Below are experts of layer 8 (counted from 0) of a mixture-of-experts language model. Rows are named router (the router's row for the expert), up (a neuron's input weights, with its number) and show model dimensions 0-63. Each number is 128 + 24 x the weight over its row's rms, rounded and kept within 0 to 255. Numbers have three digits each.
After each expert's rows: a language model's description of what the expert responds to. This comes from a sample of Wikipedia text that the model never trained on.

# expert 30
router:128131102094144128089136143113177155110091109086142152120132142139124169134118127133111187122102126145113169164116126170169134135064134149138129130128145146152117145133090125140176098112116147
up0:122157150111157132147137094077099151140137140146158101125138096115119111160151099137113130148111142120118136113137135147117066091135083110102135129149118159103135126109135140090137057139090114
up1:127140132134125141122166152115156137143133197143168155177126069091108123093173100151114090145147108131141158120137094157171153099135093116155139153145135135130131130111117136119163071120138122
up2:143115133109104101139148125164144143187122141142123159109101125140164122102133100138103191138128142151157134060081150136118122103117082168126140128147143114126165088147087164145158127137104173
up3:128096135151121154131136175170140122140136140105140176142092068148149118095107139190112145097147134106145114102125129132118115109145148123112126139159105161159129109153139118130117107144102127
up4:131077122100097145116151136097130134128108141105136083147075127166146122133138146119131126103171122143085153139116145107154147136127143150155105130108135135117150124163090106131155119124162135
up5:143146135121139115206119117139108076113128143106123154130143106130149124149119150115125153154108152161208121141155122157136088118108160119145158089128121138095184151110102065148138119139122131
up6:113094133112132155147122157130117154117108149124164106143124150142099160133122122127120094098160140156151112205090146138174084125126117118103119129119132159131099118167128148089159121146081138
up7:106152129103149103133169074120153091145149090126145125140168104113102130142160133161117125146122116140137169117132090163155130112132144062154133124138130140121162142100150118122105098135119148
up8:130083120148140172147085100145133126129102141145155112126114150139135152069136147137111137168155152130146127127117141122159167112109123136115142148109116145082157096139114092120178147087135134
up9:122159141099104133129143160152121092112125103129176146143109164094141134117103103112099111124132145141154150147160128189122131119133124134115152148180144140146163111118125123138148134086117114
up10:136108161127098127139145139163109144150099112111116166155145143130138123136114107119124130102144148170126110136156102148162070130082129142126134134153166154148162116159085097133078088137132122
up11:077166143116110133147169127126125151125159114178134127161157120109146169131131092111117128117161133155180134119167132113181117121148125132153116103120105178097113108120102096138163106152080116
up12:135128153135172162085116162111123148088136065105170107108114132153125111116106113136126117109120143141140141163141141125129100122082093139122124145180100129162127120131096094126140128101092121
up13:079163143132133132152103085092101112120163106159151113094134114105143121155175159164111112131107135165149158092127149092142078132093131119110181128152103140144151126141111100104158093163112145
up14:145122142123112100114145137141095092114158082130115156148158124113114134152099110180101117155119137133167201164149107167115114076098086107124114152172112113102116129127120122137116119128151134
Word-final suffix pieces. Final pieces of longer words, often suffixes like ence, ance, ture, bility, as in "Venge-ance", "glu-co-se", "in addition".

# expert 23
router:123115105107181115123124146128131101115124079126129096094134124120085119125112146102170122119117127092130136129091111119079111142122154186104108146100133164110136143103150131148132143100176127
up1:080140133128149137082128130155114105137099121145154141123108132118054124116132154114132129126147137128151123113103132090144122125119097116091139110137096095138107106129188108135133135130122140
up2:123118136090121135084128147140111118153144091133144129102125075106097123135124142138134140116156151110131189105128131131134137081101152123132151109160107163128122122119126104097095130182143117
up3:091170136110166117128124150127126136178136127160155085104135083141100101125085127118123122131139144138152139133117136101150125106166124127126139160142114107182110147117135156108115133148124140
up4:164104129133159172108099096136144071104166115118144084111128121178121113069135147104122141127136126164141172088142129103110153115100157127122131118141119126105136117103164130120135138136142141
up5:140095141118168141152121114105083148133129110161171101124152121187142077126141088149115091089150122119105134149083127117129155128147135089108098127109137181113155148116116070125132154130133124
up6:100091148121147125100146149123117137109119070169132129095089091108137110128113125133124140108128132139181108085164117082114171111162126065133143148142129161121119137161114104137105133119122095
up7:118137137118156105145138097123115112137163118201148114125105107128118073120118122108142162101116141127156128113142102149109084121144083086133114152093140122122157130117141118123152118138160107
up8:154142144105146138113149161141125116161163120131136137177127139155155149133093139155128117127112185117104130140086125097133116155145143107114119133144100129182122147134102120122122101118122112
up9:047104122118146128126135116111158071130116101128143100151148129138050109133129136135135137109093151112099124151099099122134136137123134095153135122104111182116127143104169123101156146138117123
up10:085122124131121142177121153123130138105133131115117062115117080148106118086118102138114150093150152115137119135129138094125102103141102151157118121107158114141168119101120121136143127108160128
up11:154108140141140113121114141152113137108119091201131119112149088160130048090146156154122149122150164165156151111149144144160111118101154117097131144147102152128140132084135155123136114123138157
up12:098094127133124125127139094123116063138105109085103104124153123143078118114150133155117167112156144128142142129094085106154149173112084140114166102136124104148136130136152129116139134115139134
up13:117156134141129134154117113125086148100156135125170121147170142132195098130079118136118088153095123120102128093084154096128067073095073146168112131112105178115122119162139117102125133111139149
up14:115108150103112145105147121185117183129126128125152116109104130150092140068112127128120131100130147132113163157128156099171129121093152118101101088114185125171136130131140153094113122162106131
up15:054134137143104160118188110117121100136122114154115098133164135113100128135136182133115146137187134119104163126108088118166123127129162135151117126192126180115125101142116154133137112100134145
Foreign name starts. First syllable or capital of foreign names and places in lists and tables, such as A, O, Sa, Ma, Bo.

# expert 59
router:145108117133142127123128171108174154124114139092138137110086161161111146144126103106134095131108090091141104114153106073133170165143122119107117150101142130137099103112134113137117141095118119
up0:130108151119130161117145134126128146162160113141121118112134156156104127125154119129125120129088113123156131172152175110123146136096075128137120072131141206142117069123118067075117147099144138
up1:089112131183101147163164134160128161170131142134129119113123143168124124089137120097121077102119135132146085140098122088198137130163085120186121163115126163100109109082111127102157110126124132
up2:157127148170146131161135164097106098132151119133158120158119086151114113123130122149151113144131149151128083160141116108131159105120115133138150130116104145103115152098130078086127101160131107
up3:146130132152147140137150179176115099136115132123139119116101128128109150109096081133145108129098124135171099163120145127120121126156118152092133091120088169115103093112135150139144121106178129
up4:138083141151104154134131177169139131151129126113142175128089065145097156134144124112142117108122122151136116067145117136132148111135132132133131144104129155108128111128133110130087119123155127
up5:114165141133127157138122113169118111128116145101143144115121116198149145098163123095112154114156137128166103084112121063116117134133090126130151118171115134100127081156106119150138142130138126
up6:159148136114113177142138160141112104131191074109130142130105101082112150136116074153118146161118133133146129143140092109122126133142116121102121122118097161158102120150173095104100094153121131
up7:157106142148132128151098177091103121125120126126117110135099164146091135120134129178124087093123129132154116170127140097124170112160124124133117136154152123122168100106138082112130128102125125
up8:161090116123138182118119140156108130132124131147121171128148138124123115132117100142121157151112121108136122127109061119136134111108074135126098115113098132151137123102197130112131110152132136
up9:130116156187122139145116113111141119125112155096142093160117134183111130055116106134122143121131139141140061150089082090124160118146115134171139148129097166118163151113156137141159131116168096
up10:073107159121166148160114139088104100125116149120160106153155161112144128104084141140128092106150149101142141153135150130173122105123123082096174124145082109168139150127156101117141106126112081
up11:165116135123123130100134166145114107106119093130159158129095098128120134165101130140122081099117147143173104128138137162091145153144132111136120147129113092138149091097124110130139101121187091
up12:124140155122106155088181113129138121143128158182143145136088160082105147090133143134114108111145106096132141107110185072145138147127132141137095122140147142160126115120127129125193088124128136
up13:157102148133137152142104111135128117150127146130168096121096105117079118106115142134128109124138114120135152122139098111112116133144146140085132096128130169126126127142142119117164118127101117
up14:144105134207103128158174086173137113130137129159143183140147126132107083069140150153124128118142127113108123100160089120176149130136114114160087129150114130114120117117168116141150090139132108
Short subword pieces. Short two-letter pieces inside names and words or sentence-opening In, On, An, as in Vis|Min, R|and|le, m|ud|flats.

# expert 22
router:138183097132145109153085087133113151106121134132114116120176140122135159127121136154116110165109110131121138098150172133158092167107141158105131145122117111169123111076125117131117114105158131
up0:097087135122115118125170158188077110103157130147152181184106147106141129126089103177110141120131183147104149117131099143184090111096089143137156090119132109145136160148166147094109116118139128
up1:107112150107135108143121109154138110137140159159116103116152124187151095098159122157126193154096150118124117084111151123128117142112129148106175122147127117141140104141126153091127139113076145
up2:094151129077074131092136124137123125145151090097115145140147182116148069065116124154106160117165133138149127128146106113175112131115117102126142141135121156168157100121139123137092118151157123
up3:117058133140098183154116100151154065117118143149168093112132114137121157092186173136123121155111136127120140122133112136163118125143137129126135152144135130118131128097192167081138093135135158
up4:106120145173119136154121120210105128146123101134167118165111177090125146066068125135130102123113135103154103147151103127167129117098104139095109139140097161148101086133174098111120122130119142
up5:112077133110104142115166132163110114100123111168132156144086173113149124126090094173128156117101157159120145120113149119122179147145122140145173124090115135117115096150134130126134127090112114
up6:088090153145071139094117082163172099130127145142172139123158125116108134106170124127107168128143122116165161070155101153140112121130144160105127099141092109164111157146132171116143097114093134
up7:106127145101144122138124079177115091160091144152143120152166091131114121185144129165128116112126131136145147150156084147125132157093138108109108123185115108156135130125122130086110112122151082
up8:137131148164160162180115120123102140118133102126152084150130155094097134084119141168120103127158127125146113134154099120166098143160114123107131142118145130102137083117141149120134081072140144
up9:109161118137163143178149149091122127153090161150159134140128160120109128128091125156117105150147128148147129132104135092160102148152133138152119149103109124123118120113108110142124138128181124
up10:151121135172102135139109132164098104102137155113120139188143118128110120126107069106141128157139141135188148116154087140135124094100150134127159117126105165126098114148183113124126098130120095
up11:110112130149116167112128099196105105138074153151189130139134100130122130124121122112125118128166129115179140132135128150154103137102150131107136129158049104159160088145157096098142135126128138
up12:120139147119136172135117158110126136138154108110128120111154133095110138132106136137088060103127125177145165113142089170138089084124124119106129107078126148112107110116189122128139091184151116
up13:114136118141143137128111134107060119128136135120119099155130120156088147100111132167104095129126116137170128133115126099134125120138136115113116147116138141119118096098114133114117105190176135
up14:117075144152153136170155153143102072097106141155125078155133124142107116158145093139109129114143157118129155103122166082134109157085092124142159119164131117089137144121132111121142138166137153
Plural s and modals. Plural or inner s word pieces, as in isobars, bans, Sensitivity, plus modal verbs like would, can, will, should.

# expert 29
router:128152099135139071139115128127172114136101126137102130119130107138128155131118127105097154147129104133136126143104146150100143130118116114138148127148131135137124110150123167127104140137122131
up14:068116143161129134168123124148123139149131043148117134147141124123139106120134130132066115086150131115121121101134101123175087115148150128130105117090129166164146147145121146138122112143105143
up15:140110138147116165104141139143112106081177103104094110109134166132139162108107102128119189122159143102132129146118140076163148083090119096114139120129155168080132068124133084142146144149144161
up16:132120132179080102190175070130133112102156149136125113158088159112155142117133122147116112104168130120120110154127126125127128151199119118137136139136121135140099123146161122115129123177152135
up17:109100128110092125164142114159136067150125111113144113116091140082106137112164087143097172105155152128166098093143117083150091157120160125167184120137136139119107069150133149128091132152146100
up18:124171120093134132078119112144139120177130129147164150106144102125094118135081068117090139123117152136130150125106116144189113091099126119128151132152155132127148128163148144083103110165103102
up19:170138144105122151128165095112140133121140122103149132142126125171107105135132110102113154155107160113136147107113112134111079124146127126094140134141119120111164114152159171064159089128122151
up20:086117129176101122153155148153062137118149149129111113165154157127161072126101127130122150101143169148138102157149084138141117104163135130126157083122134138112149154114140131098136143125085138
up21:135146123148091126111146116127133092184106098137131170131134155124110107126158106129119134142159172140121133160097073124136151162164143122105155190165126117138122137121147113087110132109136132
up22:129115134152104133133101119144150152161115061137134149136144108130176135122139103141040146144085140106127146137137122145133151114160108133124095103150121194114171097160118135147122110105130141
up23:149135135128126118154141145112133133123112128182158109107104105130151148091134104136066170103108136145107092129103173097097133135143060083096165135143091107130146112180171082142166112152135123
up24:127155139105100147115149110157104105153110112115118097130164173162113139116117095166102146116147135175153128122098157119130121136119119114156167146156158111090142108159113092135096140129150143
up25:133106127168135125182127124151150094136166124128128072166114147140134113107176183165091160118122132115122095111132094127123115113136111110154151143188115119151162141142117086112154152132152149
up26:151113129164135143151122139142124083124142100118109103150131143073172104114165101145101124085184109140132114110152084130158123138102124110122168101150130124143114125146185136100172126097124160
up27:100129145109144134122091120070130149137110132151111112093110092141147126130081097154096187119107185123135171143108125128138131065157116139121093110160132165119151170121122139145122105141128168
up28:082149127127111117089139105151127123143141134132121137164141109132073095105121101137097109150134111131134147145127107135139116086159130114122187131169138123140123103154158123091105139120112164
Spaces, hyphens, prefixes. Bare spaces before numbers, hyphens inside compounds like three-dimensional, and prefixes re, un, de, dis, con starting words.

# expert 48
router:124081107119135124093115096109183105085095151148111142123115170157148141114105167099158164136110138118092117133138115130119154154124133155125132146115144122159107163129151147133171151117173163
up0:098129135105117147111140154171109144136169159106105121127165122124135141087085107132106184139167150129177149091140160121121138140097118117142112100113139105119137085117138112094115131132135124
up1:118106135112104141110168146144128115133094119102130151114137136107125172098158128132118168112159150122162137159113103118164079116163150157170123106142112151144140123110097080136134137148134146
up2:088124133164124122129157117166127094155127141164165150130118100124134104131166127097115114095102123144129121112136112158120148062153142144130119079164116156110150136131158142131110118161120156
up3:135107138153163155114172130121095130156065123156151130146116141109108160113142138140108118114161159164132153163104115144150105133139152126142132093133091111135170142122152042119144140114126139
up4:125101145156117150133120120123161151129135147144182153146104089133135124097151126149129117075144130139133176140136178119130150094112081093122098107145126132149078104121130125074210095159165135
up5:148140140116149159133163091111122103136125172183110147147112131136078142072123140124154159137109123146164133133128142099109103134139142113131161079108069142128122090114130147111174117086132114
up6:079115138129131152096119099112151133110105167170157134126121140133108179100144157134110114134146137123160131106116129104142133144143128104162140132137129098126136127116110101104187135110117157
up7:119124144121139129173106086177133101134120114146139139127101092160131116119136144119107114129150161138111106109161126134201082090142096135118153109118137138109153145100096144104190099153159142
up8:138110139126114160119137162141101143131103143145151147153073140113163121112098121113112149112119138108167183141102110114101138094147118154099122120097138146108130140103157088130155133174156094
up9:102146134105103109104154167119142088111133114171140153149102121140107077090120130161127141070099142146106168119096160144112168141103143101127137123126144125159159115103143145142136121124120158
up10:117111144093142181141130178145110138105138143094129127138136139174129104093122098108138186083151152119148124136087132135122129134147122126104142132143086138131138102106135161129164134116147129
up11:103114155089090115159165108141118115114183127144129176129172116153149096103160123115118112134136151113140136134141125165119108132130098155146114141208148143177127127099142124096134087115122103
up12:115097148120075147131130120124097104096113161164116104130097165185128113110140132116123157144154168113121110175122180096122120127139104143132135126140111138102184122139069146122148142134153142
up13:130143146163142118148121128104141142176138112162125125094091153187103125079166067112106130126115167142137102199077136098136144138157108142146116166118132126150099160138138082099163153126160114
up14:127134132129133145146114125121134151120150151128118095166077128186145091125130115125127155106101151138127130111157148075081154096100115131150153141152108132114102148102127144092160136133171168
Vowel-final name endings. Ending syllables of foreign names, often in tables: da, aya, aka, ia, as in Oda, Jia; also initials' periods.

# expert 31
router:142146099132128115104121143124147155157108152093098132139123186098151155182154115087146104099148097132079136096158133132154144108138118160132097084138154152147133126117134134144068145111122107
up0:079125140154074145104144094134122069167083136116131097185126149133123140130118089150119100118134127117106095135157129118145130153159089119122150125096130193180196114169135105170109126148095121
up1:139145152149098170102126160125094104105159163119122164123097156109153150120080125141128180121174143130144124085125153122136145157158122111148130121112118104130126123179142126076125118182107111
up2:085161145112118177121113123106110141111129118111137103131128151140104112143172116134120160083166135114139114173111167086154119129135118140158118123157156151143174107120120081094122115112145117
up3:120138148079099143116101125130092123143132125140138161152110134132154071099149110191110090105151113164088148073107138124104140109174134157106127094150119139161138120144141089089115117152139151
up4:145116143128150128128123200164137109157121159135122101110123158177117102144101125143141104101136149128120104097081144101127094127130151096137144104128091168081094109142138112120079146115140132
up5:071114141183109145120148108132086127109109122111149113200101156134132113155123140136130095074154112125119152114150127110182138131165135090151141091133151133137188070154108064134126110124131121
up6:127098161163072116111152158194121123166085136137118168131100119113140141098118119117133116091145140144120123157138135114171107112127107130153132122142157144137125104111142100132121132106132149
up7:149150134113111149097111136126098139171168122155111115143150152111136103126113150189111152087190133123102161101077167092150113145180160087113114119135151164135120148145102117126148115119142135
up8:121134144111131094176105147121174102137147048139136134158147115136128119086143123143114099097119151140155157155175143108129124103117129131133137140143158155183153123117124095123133109096138107
up9:144170152127125109117115138141124118098129150141157109155114136107128159131133129157093128109185154113174108105148086158127155096156104116098104181147104133126134116155160150123182101102090168
up10:156111149153097153080123130156134128095119092137163162123112119155141161061148190103102107094121150180147170118110123110134129096138134141140110130178144114168132100148170139096122124136155152
up11:097139143153155158112136155127075125110152100117158114146129134111152114132105086150117134144113125146102145137112145081155112106147108114120153095123099157106131095108142065097083140144159142
up12:091139144103149152104124122159149127136115117157127118114099149163125124134102093151103154083145127140124126152124143080163111095142141103142167124142146100116159152101108147117080140109078148
up13:091155131168093149122150154158103101171126141128129135137134164120154130145101102112125095070123124157164123090123174149176111094193144136144108105112101126127161097083072082130125137118148115
up14:159166151139079116138142122110111119123154098146154131132081120167101154121101121143128106135115147131151159177160127092135107105088100138150130161138124167117096132150093155132181075179164087
Mid-word name pieces. Middle or ending pieces of proper names and words, such as al in Arsenal or Mineral, plus hyphens, list dashes and mid-number digits.

# expert 16
router:168151117140134121123107146110145138176119148174092133105116134095151124143162143125141115149143071125127120100130146124142166099103137135091126156123131078100108165090108157126088126117123148
up0:134127167165113165106089098133159070166137154135133102132118107083094112092184135104116130154152131105129149105169132133173118101121152115095149167117141145140126086113081121131117123131121157
up1:124143137128140166075148148132095131122142107127169136113106093068103143085087086122121141147177118161212160140117126114156154095118141098098097159153104122151105097158141105131095114130138120
up2:163123164134140143093162108123130109132144132149104148140134119089154119145131131151105174152079138163117094148076118097131120090135125145101137165175112135124137128164142128114151079122117149
up3:147119151128109131166126142133130108163152121131120141142110126121172136120151109140120145076121140110117108143159087109174101089120110116103151105119124124120159124119121138130107121107102172
up4:145132146110120116112152146142131147147108164181112146108138072135140111115131124106133192098122133166139121113135111110132124100102117118113152127118139091094139148132180147126110092110104126
up5:146179129118135157162141157120125154150124099136115111156113096101118083100113136151128090119120175154110122129149080125099118103132133123140120194097118192176166106130142125104106094123143111
up6:127106156107135175115089133106121115181144129151136104149141171129129126109143137114123136114147124146168108086121129118146120101110175125126178099126113139136130097141142135052115121118107149
up7:130070142135105143119113154128116116157080151129120163115095094111115168164144119117129145145141144164103153122091109172105123170149097122110155133128082109150138126118192134112104101150112142
up8:115131138174104152110137165099110079126127139148119125155157158090128116122159132117129114093149124198176162113134126109116158117117117097109127154136114102106120138147171132115134110103165115
up9:144158134099124113106169107093113090146117110134179152141164112091136119116171132161112154112134135151108134083086116174126115116132147127119170138126084147148113126116183162146147089161110129
up10:157092155135149132123178139158110083189169130126113129182173132097150136130115122138105109126109137143145130103110155100160119090104116133064116130092141118123143137110117132135111111110145156
up11:126129139138091131147110178143144095132110123193128143106135156141112126073160139143101166099134141130166134116112118068198154164106100149129124100117126120097125102123088100138171132137131142
up12:094139138113148124129095141103112123119140146149113064068167112186118117111136135123120150064160143148130138126111114108125099128128122096100137128124091106135132125133175145112163112128149143
up13:148121135111161135127106162114128107141147099127156153147104115101143100129113099141132082145129129136133137136126135132129112089118104090103149126137097135152107134122152115118092110134172179
up14:161129144142091138132182139127116103173148128159106125149122119113140073128130118221133113111104112141112126107127152114109158131096083146132128139131113139151124139131118151061164056143130152
Month names in dates. Month names in dates, often after a parenthesis or day number, such as April 18, (September 25, in May 1921.

# expert 49
router:166136143122128085124123126120146152095114118141114135072093137106111152153149145129176119165146118099106088154172152133151145158146148096165117166130135101176090128130094113118112149160144138
up0:103146136132143110145150107152138084161126154159104118161130092140162114150124120142140116124103126115145152105162183148133155114171106113195153119144129117133145148087115138137131148115136094
up1:122083128136127122125132165121118132151112117112155138120089116171093126072088127129132127116154125136127145148116165130166075122119137166114162121095133131141099118134119106103137136144165152
up2:111138133143101124135142161158138116114114125125155115120109088091084114130059146165123092145137104133119132131183136136127140149140143110131140146123160133146138120153151121115121131101079137
up3:112109127116111108139120130148123135099104152153119156118118104121134161133150100121116158146064138150138116134169139075116124133117128126122155141152132102086184108093146143108146127190137147
up4:140078140127159161124171138121123149149145132111119124116128105124093131117132124169103109151115106133130143135157108096117142157134134071120112084185125121142112129118106099112084124152134146
up5:140123138123131137141137154139120118121124091172124095138149139138194141137170113138124149126173108103103137124146124112131156123140170118114139149163092123117116142135138104103140105112060101
up6:148152151145118119136133118169098105124168131107156144141121129134147140109110122104118135105166119135127155106122173140158098102117109160141130110115145118151140151108131102154120075133140130
up7:136161143078135126113117120131129084164109118146142096128171109120096140158115114140116099105139124152123129149156095153064152110138116159078128112197135141118170133090154166129138112163119127
up8:126110137132074127114144123135148091067135102181134120127179135102106129143129101136121124075120142168103137130130144101138164130114074128154137080185118137131130123138173135097137124170110115
up9:075126163094107121146139118129139132139149084131123080107072139134110154096102131174118110127145148113124131101159152152158129148155115135140103153180172157110150148071114120123113099116112138
up10:118139147145123145141128095126119109144106123201126036149135086135118138124147150174135123101163146094106116118122164049146121130148125105150107159111104124148109137146101140116101104147155140
up11:144146142108106110146167120094118112133172153184179106163153106139097138145149133156111132079180126134109143164136120075136095132142150146112104121117161133156132133104134108132140097148105132
up12:107111133096157129137155080132147120121107150125113124117134105135130106139126114137133179108155137117142195073152143137116124148115061121142160121166100068129167158096150119121151131116102090
up13:118114133137150103130145126110154114136146120180146143115125114130143108137158080136128099109211128105100150137120147112172057113111138090145123176104084073147123133137108117126107149113147103
up14:129090152133133120137134110112132149164116138132115122114106156077100106126119176164112100166159103115177125101145114145152122132144123106131122107117159157161117113131142097124153123140141114
Plural endings, head nouns. Plural -s and head nouns ending a noun phrase, such as States, season, University, century, series, as in "Dominican Republic".

# expert 46
router:140118112157165101112152139122114138080114124109134148124094128098134155132139164115147122087105108114174109143087117142158150127119117158116085131112133113134099129091178148156128118110151116
up0:114086150141095136139123111091129109148118112148184092097072107105120161098158111134097128120173134149161145132078147124156131146126129146136121153108112096171114125078134146105151105139146150
up1:136104146137109155139166129188117131133168137118116126134127155172128153083099100154142178134114118152100080151116108128143093142149097115100133153172148122133111112094113090134154118144122137
up2:122151146200114150114132181150084104157097124145145133147100115080130170113105113131120149071085186149127104136083094131130107083112128128126123140107114115137100115131119104135183128112120126
up3:117112102154107123112104133130137099120165093117176142157093116130134126123167148116113103121126145125112140129087087148160101074097116145160096103146116152118124064126182132123131095191133091
up4:116157136110077154150140090133143115131165110128131107176107172134099113132153116183152133094128111144127125107095133143142146117152147108161144101175122140128103108119141136131151163138086122
up5:127137148124139112147143136124109118178134116130119141161148137064124097127114091159130110105104135150135140131111141148176116131095103133117126167112120128132161137146117098139182113137111136
up6:123110141156148137143159139138105091157117131144118125155114145101165139130166113159105158165133120110140133140110169109116115150177135081127154140144089100175136122186118087152103117169125142
up7:134117136163105134181171102128094104118160161161154119135116106101064133112129105187126137114158089126116139102144104112199149135134140076168115116123133144116134140137128117072115148148126122
up8:128167135144140134149119106108120130138119134153118108161120093171111136095121085153133106116110130193082098146172119116122131144144134122151117150111100116079147155086125054133179138145132092
up9:098106150137089133075143089155160110111132109144183155120126102145118123101144129121119106144095120149098173106159162152122145178143124139114104130135124114166124133125113140132130092184182143
up10:121139138131132158136177111105126103113136106148145157156144098108117144154144140171094161138143162138115181140087132151131138178096117084135111145149116109125149134119125112153130127133119161
up11:118083128140102132162165167146122155135110108170133142159096091088136151143111091128086079087101121172140134150146130152118097107099108117115147143122109124097123155140160113087148080177144146
up12:111142130156110149112179114155097067116148132122109194141112095109112143132129132167120117110127147153125093127092114110152115104103141138154122141100129122138109096141196108097113162162143101
up13:110083157155134118134143136103118117114113162146130156114130134082104148122105099129125157124125164110123111159128185089100121131133083111128203131131148108138126147136125086140108094107080116
up14:121095133169153138142162187137123139139124131135113096126154134108139115134117139108088121097088119133164134170108109157161114141156144135098145168131140144139109108124152094136096125122104111
Ranges and coordinates. Dashes, degree/minute signs, slashes and spaces between numbers in page ranges, coordinates and table cells (255–275, 11.23°N).

# expert 25
router:162147088161159085134085085122130165150158139140144117133165137106157122139088175124118107134111100126113136100140145113154115142111140144084107143102124129145090116112119127124153154122165146
up0:134119120107146127135155137109150131130206113147177170144109075162125159134115134147100162112143174140150100139108145092166115119143085085127135106109092117130118109107121094104115124130141110
up1:112118137160137143135136131126134094122121133141142126154170065120089112161105134156094130100151156118141132116103122155179114130108135082122116128097107171131121125111087129140130103178115177
up2:130146125178096125113126117138094122191167138144161123163118143133089093132091110124117091139145100095158151139123090159134146127159103119152082145153137105112100100139121135121103124127180153
up3:141121165140105119116097119158116133131168141125131152173134132084121162130105129143103134119139148191164104117131122155129109117104129153112141125182153089131116093119175140099152129131113094
up4:126120140176097094145127092135101048135101137117139173158133122128108111162144149135090102132126125141107119146095124131144097117122085121126145101139114142098140115144151125106098148133123171
up5:134141147157129149101140135115044139144134080173112114106139109134132130143085074155091122156102111146134151139153162077096121118103135123094112133133152158136137104154132130080164103126110143
up6:129133128137092124180137149136105141129119159156135093185142162124154128128106138148120115079134121122120147099161137122103102129136135153119151118113127169151154091148113158119138110135132133
up7:139140140112158176130117098139129098157117177111141087149110140143046131159093111135128126153119149117137131103076147114132171126121165091118115098140103121158109061119115096106086120114148107
up8:121098135194111142141134130187137070123154161146091113153168153171134116086153157111129156110142133114144126104102122130128141137093125136125154123145108100140125136154178146123123125153085160
up9:135132143117146133068158136135087129158135149185158126094116179109151128122104106147115106093166141145115144121086167102147172099135112099120111144124127179098104146119137117132156139115123145
up10:101072140121132159092127079175173099152140113160113099127116143109136120128144120134123134096139139142162173170142135141127114076151137177104132118164139144135117090128149150130143111096160131
up11:133150134140133138104108122147078130163130105110136129123136122118099139149119137141125062083140149153165130138088099142154141122126137123132128139164124166140170108094158096102139121171171140
up12:128107131156094117128108168161110126162124101116104114130100142145138111066117162114097126115140139141156125137152098095184107110103134137103154072147147130125127067138136110148092124195151127
up13:129122138191121131115139127108181124136154144154149162125139136118134155070164148103143110111104128137148134151094143148134095115110131140160117146112063147143114149088124122100187111144101093
up14:147121156148143146168126090097148130114101151156159120134138101149072135139146132117113104159159137171146126173139129109112102111080136115110132123108126121139152092119134111131137105121133128
Possessives and plural s. Possessive pronouns such as his, their, its, her, and the s ending after an apostrophe or in plurals like Semifinals.

# expert 10
router:138118147151150149080117116127125154184108126141098141133141141113136123142169160105102132137142125117151101139090126120145102156132120151069094146077168126134134127110159115144109119127157087
up14:123108122140114121125150128119118166130141104185151097159069130089140089143138119152115106092174114154144130131116140135124118156178125107164126136153129127105132142098132091119106134144134086
up15:129111136172126166147132105122136092139113136142138072140094148143101142135121118128112138107125138149122202128092125096100139150124137107116110141119118116166132133128112092108114082156148176
up16:131108146109124112119143153112095108147124101118177135165112125110139114126138110137110140095124152128121106143110156136182113151102085118140139143112155130113097063111093090155111107147155144
up17:141135124146142109087147107123097098172108078143159098132150135110171130124161124164093105118122112126138134148136077120128115155157095123127114130132096133125110142140156103113096116229113126
up18:135113113161144148119101083132135108125131181150123133116096079124116120096133109104095111113114112149125141131138128110120106111175128099143102117125098144118084117157187130104121168160152158
up19:076113145127123156135120126141129101128129098093173123183127150131137135156119128144103161088136141154126138098092151140134137162172134147143113131135107136100104126111092113119099120165137143
up20:118113144154129106141126171135071152110119150186111109134145121111146148112118075151141136106196137118096116155051121109114092092139133122103165148094118102139117136122166133098162135131123110
up21:113087120102144123124159133152087082151121118181167135129161087147131162163140126154086140122130128150124128071173166136170140126110124125104114144143133109145115125105079127126143137139149150
up22:147157141133130129149089115113111170182131116148119119156112156135100104104143153120114099110147146140124118124116144124128161134151100139124111127105155163112186137106090105150118086129138107
up23:140140161129120167121096124187133141143108143124148183185102167141122134070149089096161105150145159133170136142127109170121130155114152137166115105121136152083129131144087131095093107123089117
up24:146112144102132119115121070157123095162110120120153129174124158153179109095178129120095134137094121143147146137139122123152120148129138138138145123134115116107158117166135095147081105133066106
up25:157101144198127151111125146158102101172128152123138135080129136116090120128094110104150133147164113131156135116118133129124167110122068103100112150159142136118121114121102115141148140153151168
up26:125112116195113127110149123144109117167116117104153182167144109075148137121116117101091121156085158129109107134123081084134108118128090153150123102145128115111112119129133142091121121160153116
up27:095098129147132147116129173141123107116165054113105118170148107129093126149151159132082139115196148124136113110098138101109142092138130141100149095118130158145128102162159160117151133122104162
up28:155095125120111198122150161120134120170144067139113141169113078136090132126147122195094114086140140149117133101141120090145103160150136098111141160126147126154166120115105109092110115120130181
Space before numbers. Bare space tokens before numbers in table cells and list values, plus taxonomy-box labels such as Phylum, Class, Family, Kingdom.